{"num_hidden_layers": 12, "hidden_size": 160, "n_experts": 64, "experts_per_token": 4, "d_expert": 112, "d_shared_expert": 128, "hidden_act": "squared_relu", "moe_layers": [2, 3, 4, 5, 6, 7, 8, 9, 10, 11], "router_score": "sigmoid", "normalize_top_k": false, "routed_scale": 1.0, "balance_loss": 0.000188, "balance_bias": true, "init_std_router": 0.0073, "lr_router": 0.000829, "vocab_size": 8192, "norm": "rmsnorm", "norm_eps": 1e-06, "tie_word_embeddings": false, "optimizer": "muon_variant", "learning_rate": 0.00684, "batch_tokens": 65536, "max_seq_len": 512, "train_tokens": 762400000, "max_steps": 11634, "dataset": "wikipedia_en"}
Below are experts of layer 9 (counted from 0) of a mixture-of-experts language model. Rows are named router (the router's row for the expert), up (a neuron's input weights, with its number), down (a neuron's output weights, with its number) and show model dimensions 0-159. Each number is 500 + 50 x the weight over its row's rms, rounded and kept within 0 to 999. Numbers have three digits each.
After each expert's rows: "mostly gets" lists some tokens that are sent to it at least half of the time; "comes before" lists some tokens at least twice as common just after its tokens as in all text. This comes from a sample of Wikipedia text that the model never trained on. Tokens count by the router's weight.

# expert 21
router:519470457536530469515377574496536469477430478500538522457402447495457600451434556544499522539433526446486493496539464524580416524527490421529441454484494567574579482447548493510545541585538449521488410443472471460506521570553537494503548468596497456512585479550490462560465499479461439540479499642489444625513510516531461448495485423509585548527418373535556528579483541560550517483528500435440440529488551573568572503501476484498560564503477554556561566492447491531534377504466556
up0:632464401523523409521420494576529457475498459602521471418556460472581512498430461548437490549467585465469483429422456612490579466456534537454501440476515498482453473438564554548517420560472435515519444501447476404491469550461543525608569489519463539553500463526514442539502559468528492558522385507492452559442503524549460499614506483482456488458463445474560556560525525470466505440443469489516455537533547668483536492604516528467495457482599522502468509465489520439465463483528423
down0:452522556490562527483493553466557454503609546383474459570412471523455430436458608432595533557545583518443422576543431472477501477451486488546503493457484403491591514498435472516430548503510484562451580492459490516588521411565486551508476483454565456518519522556572486472474502439543483508562421545451495428550477538485449480398521484552541513589499503514466460401406511496520465497426471524520458478500461504501555497544436535402622527430574488551489446535487514461526482593453423
mostly gets: " University", " County", "ville", "ford", " City", " London"
comes before: ",", " (", " County", " and", "'s", " University"

# expert 7
router:499554447564569614527517498434566492447509488462503461538375463514625548437462516576469468491478489469466574457480469480523418465488497442475507465490435467473532410515543526498521517455495485509541547558453545475506502555521516515624483522541466528497594579479484500566490556514507499536535402524517511550685643518532589519549494526458502534540491521434421488545475534543504542553583462422494534591475493469492529443358568410473505525428474538454554485530477498557505449523552568
up0:493468521554513425537514534495451472495485466439559444541458466487553540453576475461427440509530481471495427517479476498546535609552470509519556508429430503423479475534476507416555574495494579506557488543543527518424398500466435413531478523477540489374488347499541507509440514517440462436467546587471399536468542500518581566505524491531473485407564432489562502500565507487593576559557455514398514559577438501456481490559488449492407483445480501501605496483525630588482511514568532
down0:465532428485414402539418514566537434483556550493496532497468489468532514499520464484384463491443615465519461500492514453568369450531499441426552465533525470546420511442521548492516512468513491470526536480409446459486534498610517489564424496425432461386518602555480486399513466491628409512445485544507516528476445553453510525529443592509506471538483504469490509477420447560512454529545452524554499530489426510523601514486456572486563509450517526408468456596486483385550558471517568
mostly gets: "==", " ==", "See", "\n\n", " ±%", " Candidate"
comes before: "\n", "==", " ", "|", "-", "==="

# expert 29
router:511521452526476556495524538551600473429553470496552422617459464462525590480426457512468406510505571410451562484521532496577530490543426531454465532492523608532596539486532556528513556582530373429434549490512470493463504469558474481565592562531508511503486514515443529621492463490520454442531505548502545536514476509522535455498426553543460459496552431454488549507532555474586503502561525430520511701495464558434585519556473467423493573526440508523525518531459439548471441440492478
up1:532467515480524573428506538508627421490482488526523598558546519549470496534581573529569382516455491594466551474535491488444451463509463552448445484548562539477474524427535575458511494556467452373480581536488372507462521427503509463526478453513494463545571548522532468491469486546553468526546586613491567489528425471475519467491494498496432474539522679500501531521528496513480378434557514527559514544494622499515420527524531436483440568477476552461499463466562429476470533475448435
down1:558473533526394466463527515432420516518519495497488466508572562449501496503549467492478404444496562475464468417524568529423373524427459535545523436428519483516535558554561407477431555497564512431467529548473478485493443565484494528545575384463467508481459504476546488520474588523447516606504382550469448473531542518461489424456469503492576504435446490481514452433533532498509503495562412542409481488451497485552468458515377452474535528606489446447400511549407429502554423515411558
mostly gets: "″", "′", "°", " ISBN", "198", " Coordinates"
comes before: "-", "°", "\n", ":", "′", "N"

# expert 60
router:547517498567546563541484510511519432473476543442635381571529497573543541425549462597528434534511532483424510479516485499572529410463484526547504531479451568454510464478459579479607491459564522473510514479493534506411522513570502457451532556570502564481503531550475496486483490502479343555535445553520534540492636473498537476505454469553461512554440521497433570548503487497496501538554460511440417575490504642482496417477568522525521554425537572434540524618532447572531478454426477
up1:491460436544539488492458449462518488524511549540466560549511384476541476467555527509517575542479555478571520551450504499516532548457550459486569563498539468499580603462544544527528442540450554454540578548489514539512538518383411448518551348518461518379593489491535508487507467465398468513511462514447468540514558472479452499552516572522458471499406450460448400486477554479567395458495491483477354449535461548550537485471466457449426442496515494453547566505559533480372488522450606
down1:523458416497450563491561495458582503452557526540509541431484460442506495556534520514522475438536437512511546521401558518488638527478488485459537526488508543561532513462453636463486511504554526519569512416510534578495539491471460446582454472538552455420532527590540470362546508442494547482495470585403444520490560413457575510513454393524554560463495553500515429473453448473431418509529429489616528524399633486516506539490546495569473523534443512519531512492467438542535441416540522
mostly gets: " head", " home", " director", " President", " coach", " elected"
comes before: " of", ":", " by", "ing", " for", "er"

# expert 56
router:541544508527482620531432462552561530484504537554538514613451414491469539459482567511474427539506546436493573469472458481594517418424450489535466427598497484439523377423525478491556511539463408438497473527474460565525471542495488388484532550484424516485532577527522453477579511518441510561513449558582552509605517530468511429567505427554534547614500541462472462566411546507493511499559403443505538568499516515553505476472528384554504597507406532549488511487493457520505440514502434
up14:508507573444463491432427514565446446541555538533455528523473529451553506441460565559519602464477538424572545434450538467510495450418588479601504554513411481509556497568452492500519490431487386400443483511443535538425496540530492612490586558541457489574420493441518452473508495520410524478535398482554483577516502475539467446509476574453499412461476562533546558557391505527568535529545479518484534559543560547474466439550526480551564580588543482497538528564536507470401508539544566
down14:387461434545443440559575498504481483555529433560556510528587510514448531544593516454439528458469465545533430587458527517486509523530487457537468421503543485458502421498476466580569440511569508458493510566504493405490484508534627445463523462397540498555522434472509557507512538532606516426491530501501575461530501496538581456536518428504529454558522597537521454486576554501517524496456525558416525597459457439534500475470475572560366436427471549492501562377547432497593481501433518
mostly gets: " —;", ");", " |", ";", ".;", "%;"
comes before: "\n", " ", " 0", " 1", " 2", " 3"

# expert 34
router:520555484503565522496416522514537450439488461547499503494365490549510488386536576545489432560493547460424531455497526496565475478534489363525575520509430574525543475480472531541644505447548551493500454512468564525474400460567435480493561554576522511371453462542453491595544503445457519549505555546486551509484497550509478513578531515517519496492451525451537579488542521544607524580562432493413516610436500507563537475469537538535543580375463515561470476555518470594465531492489504
up0:433508481502469509511542475549518514559465453485503604433510495489492443511512540534479454538482513504526511426517543522495488521573554492467466542534548533472613427525481546471480455568554626522528491457583492497535517368483469436488458587490495453541495517504398483476498650557562471525571477506482580410508417520553437599567568505551528514572451529545459485511528551547524565471477547507530456557601522556433455499337482495429422421444500479461521526410402508456474508518590509
down0:511597525482528468499569485533451473461507534395443519473385388410486461395464485484611558487464494577453479468449460494485594490475492451547495429410467518561489467509445501485489471456430452528382440460464453453440448542480536461578490500490533477536484434422458453440458433420477542440502439439443430489529579423462547604534449520547496497398560516487500454469511415488422550483432531431533568521552461466512515487452535476442452507468432460563585478451497453537515522471561572
mostly gets: " politician", " footballer", "а", " actor", " writer", " actress"
comes before: "\n", " (", "born", " a", " who", " is"

# expert 36
router:515525472533524595443419497518495532496500485478503459483460447527496463471452514545479357475543479524481468397487531503527507526478447448423521454476443528569567454455554520432599484516510460414537488455448440511479422512596481495542568516595490562442488554434444401562513473499630440551466547518471589476505520542484498411496496523519494576509484443487457567563498518536525498575596478474439481551459490551503493503463555513450571497432450573615538453613478586606443405426523524
up0:407541533477478458638604513496496520449500547475583475537553562533537523483543509429510492499585503468567488523534503524543445489460435419403581461508593579486601453445503553542541505492439462456499447530418470452544473483589481528496450534584509434517511500504505490443548586461487478456457460585555453435418485454509558460508547526518527494461525515549484424530484498456474513592438498403490562491510585469441496515414504533476519398516494584529581401530398486401546564522455581
down0:481452515440421486501543512578431472583528484504589476477458589600565531507423471493519518399486552516483529472561526563556475618588448535483460510485510515523454540474491601458511472514599485509455562547543486509575467542521506513478481436554526549500481523524442508447447518540491473493482440534466539453461431491478564443496490564490489420456421574498559406503554444438467536550557486387489507377498585464523443542405436476446483455551576654438474490542562462432466495504554442
mostly gets: " he", " He", " who", " she", " they", "He"
comes before: " was", " is", " had", " He", " been", " also"

# expert 49
router:534458442511409565536442492500508530454535523517476505572382487486593564523400525510525452533537434476563538540431418418463529427453393489559546464573493503512558512509471527555540519513553443499498523503425464541434447444558509512511618558495470411522461584556411492623463542455469440553561534618526523561504512576471490504536472395463516472504529430399451518611513522523557560569563486465418491606481540458562507491531513514478560556487430493477486493575519496487459496505508522
up0:558521474457496487479511551480513534514509510570540543572549484498466367526472469534528486487485554443477520465484454516473542450437533469561431580403370540457427481527484443444422457545529541597528476447436536551545445509471498563513518554463471448525480580493429450455539528383509482505452559499436414490508475466473461594541481371546465400616545550562485500468481571550502483468572441557466415526494472453518456559477532444451508573432509471664495483485550535519465438524512444
down0:388482455497517556491488553516571492572499398533531561502451496584557530521532371594459540471558547520475451554526481477517521481516479576493510435505510554408557521581472526491521604520515468584483447530522531507526467495471541454547437443523509567459529569469579537556536459479537498530538513486617510480437442472424508522469460526509593562529454525518528547552576511595530540600531377542513524413530471495525449556599566475525498401563509533379460490444467484560472581462418496
mostly gets: "ensis", "ا", "atus", "}", ")\"", "idae"
comes before: ")", " (", "),", ").", "\n ", ");"

# expert 19
router:577486509536552487549547489556555479456473524522482503531448438502459603421467644545456395513378525471516525560485485498524481490563507454448472545483486527572566480462485497515522482516569510483467580528383429477459474471611620451518533575538504446479522506524527514477490499473508405572574546539487477494490541400543565489496389486507627514490452414462464556529562533488625496522560474428414522542520475545528535467456434420552571548482461558491535478558509491547430447438538484
up0:424535421476500426451463497534439485522510515429601500451455503521464562485436470571521521478585517500468558451555470486501537433487511440440447536500442489565550462483514536511518421528495510495475551552566497439378486518583453457585418541470428412524494479587519565454497426494527435568509477524442484488432478415429503483509508565440463598508481495564510600492403471564463475493524538456512571519437444580477535396432458488469528548577439522498572438494403395467549477473508616
down0:474515470461497455420525470454627431511521519512562545499479538485448419479485539493473514551508485561464548453516461505478509493467415608525487503514489525444549469453434541455474535360585512521463529494502457494422466490582489375540524588451569533468429471534427524513525518584533580507475530547571534419415590510487495522447534435437546444455495513446472555584462412526508403554506516545370480431418535482461532448438478450460487568569578426567548492465450545520500425514479558
mostly gets: " land", " million", " water", " law", " building", " community"
comes before: ".", " and", ",", " of", " in", "s"

# expert 30
router:525469499475463505551465501487519454495460563493493455580484405512472526427499521529488468602483563511382561514503459478578529484463542533479459501510408478600509393437371532543532566516536507495506457492470437509562517472490526490458512549528445516521634484494523455471497467441517427521546503569549502439564472380512518486518419466446560464543372478521397483519528502592510507527521487422387450557592533489520512484393487468501600559413454482458543550551573380544518538500508494
up0:580450501556466516459478458505507495569529479505424526537498431525463505480506529528565477557434454586486529475464466443431496537502442474560513456397569431571486481483435516544548513518609513540509423493503542352595526511447538447463542581542478469501508547523448454505500377413561506474585442565519482551583530432510549468541469565529434440465470507476503513440503541475450441506509503468466530622517520494437565358407447510503481536478369502456506485490530501404558479463592551
down0:489503521493395505517497526614481499507484519554488454432572467443436407420478393499506524513649449481535547574546570568580582525420561472560446516412553494452471524493515511484473406493525527531459441463517592578451522400478457521461450532544471544461470543499516514574530525598523526492467473453515439555603540458572525535425526559489459502506532577540469532495445468486407606481508496457474427550578531514505469458581508548513511554471484531585581433487540459596478514474455478
mostly gets: " film", " game", " Cup", " design", " Championship", " album"
comes before: "ing", "s", ",", " of", " and", " for"

# expert 33
router:444520443576461572468501470610584486508488454515439509494412452502592506420449501528562387524535582487385505439477494538482517461519444488501492491561502526511439412471561505437601510485548440461514437433441512484434482565447482524511537522553410394435546595509431548581506456431518497462537574524509500421469562484467549452537516468502480543531490425480405496498480546567584545481605465559517502582489600641518549535522536512516483479486584486498534603517539469526495487511513471
up0:536509519565441520464549532543522489526547515541504545524500551454556559412538592545455469479514536553545441460445530438556443409472478361524482457424496495467392394521472495400552486508459422507559552486552466512499509472510505485519485542439449487481475434565464496604597493458597548392499504484505449498480428464548515532465463444486386518567629496419410436631462475473536474474470497456540436505525558524560560486565484484481526510517438517535416487543414451489563487545488451
down0:438496465496448443514522458502460619485587452411517438468512495449449456497498516548534464506438567550546538540454554544361529502509505514472354468479496552493491537501464517553519527563493534479470536516510533540451481548428441449457502620459607472444435512442439461462474383560519497486451528574488449552511431494594516590462499476550624537490495497407519472469574444445477519538506501557469506473439539384478436505447564509555539547566560482518508450438559540429595481556499554
mostly gets: " (", " by", " after", " during", "In", " until"
comes before: " the", "19", "born", "18", " his", "197"

# expert 4
router:563527535541431484520508517513503557500506495519543492616363505486581592429522515511542326512530476551492458500505499582522465502475448416468555523531491489432521471538447580449483477545548445549471518536460517517439479546543539539541514501559436509467547514533447517584496519401610463467516605565507448444538440436509520471504431394520593498521471557455384484543528513442527497526590446456421506531511519503414521594505467508513530489474474442524615474460485446635490531534464496
up0:472465488482468508421493585503526547485489518428452490477538535489638507512490484500493557474501505545482616422467457480493566520543428428402459557455443529494556381446413546456434456532607477528458484450455515479523459485581484520460526482478441545503511386462381468443482525493490399448584490529525484510469445516473503590581536458549531501463495462526492578452502488477545538507459432473524490544430539467527551567493477511505569523579595441535576459416375618521516601525494498
down0:565461530501595512591529398497472518496426608476436473459542508475462533528489439460525565535535515527536567431523553508496573411470524529503456548458472530499406477577541483584460474451469469486443461447429541467431613511524410570570524496510475533458447494527470492513405577436516550430525460467530484533535531488497453566517511477608485529525411524476442540404485481470469452430424571533419423580390458445447499461538535538489561544617477474420467504466467548530428548503516575
mostly gets: " but", " because", " However", "See", " such", " there"
comes before: " the", " as", " that", " to", " be", " are"

# expert 50
router:468459517571387577553488493499504437571462536472541496490435469472506609406479600530569452551514461496517548503509492484596441494558528399497441476461454539458532450440530553488552493550441510476467406506509511519538431463573570485561514496527449426458561563522469503621516459464461510510473502583493464552447556460505488446583484508591550555535372444408478571462534551562636497543586484467461518534426481491508445525526495495508491557477437641519541505539503474506403471509496471
up0:476527463610453517500510525519412516485541460569433528462415576512472542523534511479567467485474545522599542467460531469537457532466528496502477575572497511554500424436572509527515525545441466510471460597521497558473493482516516395470511477531506460558498495444532535526555516521487543516450470445453562612582481516523536485520448424470501475560444490502469559385483495558521508608436512603429430547460524604486443564558460493455537494453531625445505412628370413440558489459547536
down0:394516438530479463490502473492427541477566540567464490473468457494472508363442465454450541426483444510482495475536395488606510535534519407464436416445438585522431474475455511492540501489496509538515531418448612447526483505627444487477432524529523487499498564571470513503442556507437404448472399434504454522456433535436430567486474484406498560564439507541502440472557466471502550460549575436522511491512530510501417446587477517453560537522546450455542444449621447483459569497477443
mostly gets: " States", " United", " British", " government", " India", " China"
comes before: ".", ",", "\n", " States", " and", " Kingdom"

# expert 41
router:543499489502428575537525457493506500512530508506574436612429497494484503462495523459473445562474536491401588523454493453506552484511453513517554526610494534432589441511567552505513506610555397463487530511481500566453485501511517425590586505505516484510551508471465482615505470499531424444477526692503532593564498473497577378539504486485576547511536482411510498468544541567605584512511567492482569603512517531483535433479586497513498499582415492511533469501552533550508427481493461
up1:623520471486430414586555528515543522606470521525485520463432513504492532552502587510465550488498548468526545522497621390473488581484464490448586516554468435604524480557478560486572461499540529484559532451474498487479501574539506503470523552449516491534533508556582529427505576593462403531469471438390370607490438522555577488601513453440517482552522534496400439510470429560519565514497463425559511542536531597480490549472480496425448511557518541505489491452552529554524523434501494
down1:569430440537494503432580568472444391540534473412438478413520539501439521537538545518461519523574543353509519567548575448508555521479540603408510493527561505529602513495592440462540493471499471469464540464385503417565589519467497519525523401512387423459511519463488495399538493482542524510495565532539555523424528549502443465475421538540468471485514438508508530453561469536480466471512502510456456563442513478482492548458411540482459535490476487503571539522577394515527493618421477
mostly gets: " species", " Label", "idae", " ISBN", " Website", " Species"
comes before: ":", "-", " species", "=", " †", " Genus"

# expert 22
router:507447456553459545416461545542489505506468570598539462467408440611507518426489541560557403502401551530436482451541377552515431511477446449524499443522417499488546488480519528501511437546444386438540427584483500459493469491491530419507490516505483477550611552534469487561478477479408442533490486555508500547540492574438494412578488513525486519554417411391474530480486549510598506495550523437432498521508507568506500542562546482507468522406423563577526522468457513613470523539534432
up0:563400511472497490446436554540513484468551501528537559476457522510533568497445454541548387521460633418469528475414370516476403538512542528531457409487520486561550553537513496490615508476449544411539559544593449538522478456400504541505553524516550467525499484507406490486502581536581460512518463519442527510442586490463471481491505465487505453494483422448458564518480437506515536509534514408576445631584451530453479514412455452551558537495472526567424420393548481508545495499511531
down0:476515508448538475485490422468511493545480430520543465468478649497419475473473530499484527510477546550476587548573547455501513504454583473549548519433445418415530471457522600522465519519506584423568489454531511460496462601438536427480631491542524499503549514520446579465506519431484464513595634554473493599568449458518496526531595513463554418456542573524441562505487478487426485470515582517518466501442488541562485469512503505403577478549505460391410448506574551496468527505601472
mostly gets: " South", " Royal", " across", " North", " near", " United"
comes before: " the", " United", " New", " States", " Kingdom", " South"

# expert 26
router:561438458555540614564507518504581517496517485523605433596468468479489521422532521545510458523467486536521559501452524489528568457502480524512440484569519474465461451457567436500502511524469433530516513465467446551419568514540603456492592479550498489497529583520456542513537450485499441455548446559533526567465511508551517340534489401540504551570377500436471403489491480550520621506474412435526498604542517525523587465420517474555560521507495499548534556499572420553560521386538516
up0:467500438544582453494513421511582476523550431472524527503538478416592575502498388435511349517497521594527530491489460454499440454501558653362502444457440519516443530373548581501553447483548428530524491537492433512536519519575544496528465454505518605501607507511472564504471565485574486551443408497543470536554463547599573508473481531491501484548386422534517498526477552545452559481569486470543468475517494523531530554498525547518477538479491476525506456420525446588484507482494506
down0:566528503503525431514496439507521442552566522525540430437537479401485536462536515558497515578423477509568470505514463488504530454605510374597587568450533466454529470505472434460502614534494416451422490508528487565493489592492417454434433600525488524467550449594540501568511480547576519506485470545517502454555589497493548457439509439509499544459507516505642479452502419521443538419537524488565457526548483539487519569501450538438356581528490512486494420575522544469457516482415518
mostly gets: " station", " term", " name", " Released", " Label", " code"
comes before: ":", " station", ";", " by", "s", "("

# expert 12
router:496488496481552579514466552522594502462447447490524556525534450509565534407540528418527483501473489412478482564515509574641480490455401464528445485512514564568450481443505463364582519556504497567523426541529508517500389544483503393506554541584487539513475445619487465520437556473411491484458497498494489593543519500470465385536449509548524495593490335446468462609480519486465464555523490469491501602498595547496547507448511479483454558515450586503533548532505494492528512459518486
up0:582591464589603524467589493531515517509479441469479493515481479469524553488493574463557478534532401523527453477451493558458413449452473514490580461464444586548471427529494490480614549427501515501495388482475454557515500494531541522508518461572530478572501550497417492448581592467488601524538568428515513465526476439505416525566466516508467553608522532446417505527514570469510535611447540423584417499562489431432536504495563436446496573493450570466534500502464617489528469455480582
down0:500561501517534537468486419501490523520556461425441452440540494543442480577532486496620476532496552513425564487491526551535517449474498473529550511443520537481608578541549487483433471513474454610524503411521416468441527621463417508534501450476457456642422547447541439476519522501558620492455466566563542504491589458496455493502499493496422556466454561577596613486485494593501534538493545508625513560464499510525555471494533579535528561576518524481542613513534524491532559518474550
mostly gets: " Texas", " Washington", " W", " Ohio", " Arena", " yards"
comes before: " |", "–", " /", " University", " (", "|"

# expert 43
router:513490480480533578523458500477456466495496463541529460557492435606457505445482554518517451481448425374495535475573470433587437571451392532509504427493474521502451475358496540521505469448538449494509363442494468473530450443481513475469517522518485488436562501535455447500482557541482499463435548550490564553559463525461446478566439440569524516680480496523523430535517521507535518549520457425508440619418491499537517489444466429565540562404537452495485574465587518520405489423536534
up13:561479474508491521531504541567529558490438536492591539472457479565426616392442562528497516565451481497477550574433532451509515469559457556444424454464410492480575539461571537594548399452496556629416499471474464509501572564433486527468535470434504512477501508483564475488409395509474509438461509497458513419543616489476423481464566413537557414586429551460503434472474474490474493545578483464513449483544450492503466478532465524466490563451411457451563518469453490610515507454542526
down13:456558452517441503521555546482509491532421512531506501472538522453488561470542551510550455478427479591423519580516588511512512474533435491429499516410435484476481518491428524518458555555531578551432449469463490595425442476473425595505508485602533412474448443490544495468531514537477561590482524433454468400467508552446535485518446583499407426576504539534507523445494423430436518475466529435549408564491460565458524460488561434381439606557570472482447482483473384464546560504493454
mostly gets: " DF", " MF", " Chevrolet", " FC", " Racing", " GK"
comes before: " 0", " 1", " 2", " 3", " |", " 4"

# expert 44
router:502492471505445524553415471509552474524558538478592480651447507464513469428489466551585434429496460477469488533479473493506559474452482439560515520515494605566491419554442516492530470495501492520469467595525506512495454593546591481498526571514481514543576466550503493566466481448437533452453515518487473552549589471504571465541490485479515536556459564493531431466470524580517448487609479481389508640512606502501484508427530461536549511416444475538622547587534529639545560489576542
up0:442560509470452443498503460528491433506504592442482609497530482496532499494507568535434486459558502435458624491543469470385517493581459569647519470504402463442542414576513507513558367513510567469442425406543501461481482507497510399498469474463533420552513508496443471452536550541501486411553524577513493505467448385475541449471604501526510480550467487418541532576416486570558484531475467520508446532567500499500465467469550485459425626533527407478531478468542497514516538482549465
down0:501513531515544483484450465569500553456423435501531547499483545535523483529556510567494575422491542586444462471467420555387524535504462545476461502569423495464446510457471461640525424484484458455530434427514531541549357591603544528490518588440443482505516481468484502481556485494473424581573462454572519463440596428439550468359540506443582461514448414497527553396420512501530475531500542493487499494445529507500595493514527592490465531550536549482552548499531479474449501428549525
mostly gets: " Votes", " ±%", " results", "See", " Qualification", " Animalia"
comes before: "\n", "|", "===", "==", ":", "===="

# expert 20
router:531574513545503513435501509519532547474469576490496423491358521560553514375487593534505326497488472465494497580537474587514476484456466562485439456497447503459517419469516511507568462580563395481476457501455518524374434522448578494445451538492524440546602579606500487481505549502485379464474602479566464522512542462557606507594514458544534534530483435523486455521509548576467474500510462459499488536472469559519465494478566572457512465516528565551587543505496508575507534472511509
up0:402534467504475509545681534456428539478416574499570462522513442532551549504464558447446503422465442508600472564490534464592532447534449447493440485500484496477413550472552411397518497543441463484537518462461490477498525465502507486435547542453498587542583520523544430536558464535462489482497471579461548469471550568499530498507535475420510487492456469470520511481511641551474380523503398487421573489405425457423507381543479465521464565530461452473517514545455514545455558540458512
down0:482497492420543508430495551404561500438485549424554482509486470436531556594522436454576483519532593510531488451556545437468537538473584503538469536410524529461520565498512476513504546565441534586469424483492490420530487553560487505501569532455542476565443629469546532499486496549549503446467500458591499513634497493483380497534506483490595557481533496491463459402539485537404410391509456433413501467515507496347438495483489473512480502454433534471546434491563470477432463579493541
mostly gets: " at", " on", " left", " near", " through", " south"
comes before: " the", " of", " to", " a", " his", " time"

# expert 55
router:500566536549455565553489552515450567537475498421454373541375492584577575406510594469539383412546580497514452537493460483523497470510461545503433542461487486544470448466509581461540442480529546465537447542372485471421507460504518487476507522497444525432609579593541462521492518527574427518473503506505530435541449446448445456472491470540577530606468497509394486531511528562508477527519448505453490549515572602494496521511473515453546531476421531518497430483479450601532530415459557
up0:445547430551515543525502510474491433560498522533463519428562503492539483438525548532512417406532464442626424531527452519475517472557488549537494509402555487524498527563512463582513604539459570506472499468472608475525464516539521581564542527547500420499564513504456400492449560440559488515469507503492429368599527556538504479415583562566560511533526475431451443539592437500438457573505515507504546525650513448463523522531457536482536545611486464427586554492499566543490547505474521
down0:473551482508514448538583535395420530510535524489448472559476461420502474482549512475512487459494443544474606440575440583428559517576541547480470413604574510563514487498502476403440423394536423460584517622572473430482594469527495487500545514542513546492556557492508541493534514579451414510536513496495472482490462554510509483484477503479496566613575524464511547445561492584529511561450573493472479584605555428511454531618527538502529455434570513518542493509520553540499545480420437
mostly gets: " began", " located", " moved", " went", " started", " opened"
comes before: " to", "ed", " in", " on", "ing", " by"

# expert 46
router:515524445639542576480436453484531406456504506452480494553424463471478492419426586544539474483529578455503464494520440513491480490463386416511474475558552533504542494523475495516541520554468443473455480503509589567509516497482492444533447565447466478528572470565402521588552577473517490516442496589536514555585585488494537423503491489533484519553498483375453473526495514563469429505577491536509533537496507614540464484464496444426518576436479486535645517497422514641403436479449504
up1:401488479570537446466529513487523410490506508472458543483489475561387554423524569474494494444481483552410457534507568494486421494577450554477458415524489475459612481408451476610498525608528497422447561492564440531510414416516582467539460477488566572507536444555556498551463512396474495420525476406544525434534505378483568473477522481517517486621455460425475432509473450564518488509456471498545526506451557553597428435407458491534485526476421534539543559516484501491469501500472478
down1:464606538485488482537450514473535516492531511546584534498522518479533557405464553463393469499480459522588462465447439449554594592517541522599502551603554554546432582517490453466482587590429549565456463506471439503545434542415521510640490426505573499479510547492526475493497514391448542488569428494454565547526470608481533543478491574508409420498460513489504524519513512474529428448487573542443425408550485462476436511447520520425456554534521449506505556513474512451588465439505541
mostly gets: "|", "|---|---|---|---|", "|---|---|---|---|---|---|", "|---|---|---|---", "|---|---|---|---|---|", "|---|---|---|"
comes before: "|", "\n", "-", " ", "===", "=="

# expert 0
router:592525471541495563486500532543562488518503395458495478608432324548604529387502518470488511516421523505495487562495515528574525471470379521468532453416515513520556479484517429487531452500478518452452425542430437467511497557489543485465605599580506520469597585534538501638557599437474472498532476553479509525473495551496503511566474503484544586557516482546424450515507494529444506458522560520530505557508557502476581532460535532523502616527508558538586503589467526464507472523433460
up0:457599479481433515428463496490445490620520512520475450463473442519504497467464410485486489524502490511507461519523482548450413449503465535519460410438475610568578501492535381467473607479517441399410565539440486555489521476519458440381463540489493503511520562488421383541461516568499572410507519500555554512593457525421554505553411559484525529567604519465481556519422544412521466445508475421537502463534484543428520477521477503511489478528560579488629559514548539483497540530451482
down0:525412448644454479563586517516497424469508414404525478582496566554456391566588469417496496577534477538480542475604532494526495478480500496493465581518439322499506542463516509440464391475473532500454433570505551420489545572471603486552560475449540495537505566482450557502480548422492496489501480459504608491493490514578386477514493468559493495480495486530430455435483474559498469509478568564471453473559515433503519515444478521511447466493406551503460475501540415547563480503520540
mostly gets: " 3", " 0", " 5", " 7", " 6", " 1"
comes before: " |", "–", ".", ",", ";", "th"

# expert 3
router:614523392513436569531364478500488507478540528480463476546470478552514492477504524514495384652524446541561591469401489448496499535535459438516460450543509539529453465533501497517581401502536536424470436576496494484555526569520561510457565559471580502480515536563506432513589495454474459432483517515520552462561456584458606475505436486574531503549454479503486479560581538534574470551559504507466455612554480584550542417438533513486503427455520576501506499521435463565564533557527543
up0:604513570470472532484533376523485419490569533449501501557527445440470441524512512471487430502538489485596416481535448526502440428535514434460550507497514514520444492455474398511582526501522504505476483558455444503449525504672525633484480481524482472447496446522494544545509540446400484435460519488418493501408452540527420504460486504595513474582565441424424584598472455445467494462516516558509496566509476442485464456488582492538571412567482534456583489534520440469470458415426443
down0:467421568442570559564553603483571520563519542487476521523469474482427574511499575369501465434547538583449489488458544499489455410501512519471517479553516492574523508421548413464474547489560559522457488531507502602543450475455418561498481488525456472535484509551546534466513567379501477506461563542408547524443406482520544524568566597476530461477546476483509464576476450484475432545557472603588402454582587462541536572511503544470543533470574535546492437533575501478578446517446510
mostly gets: " album", " —;", " music", " song", " vocals", " guitar"
comes before: "\n", " \"", " album", " —;", " vocals", " band"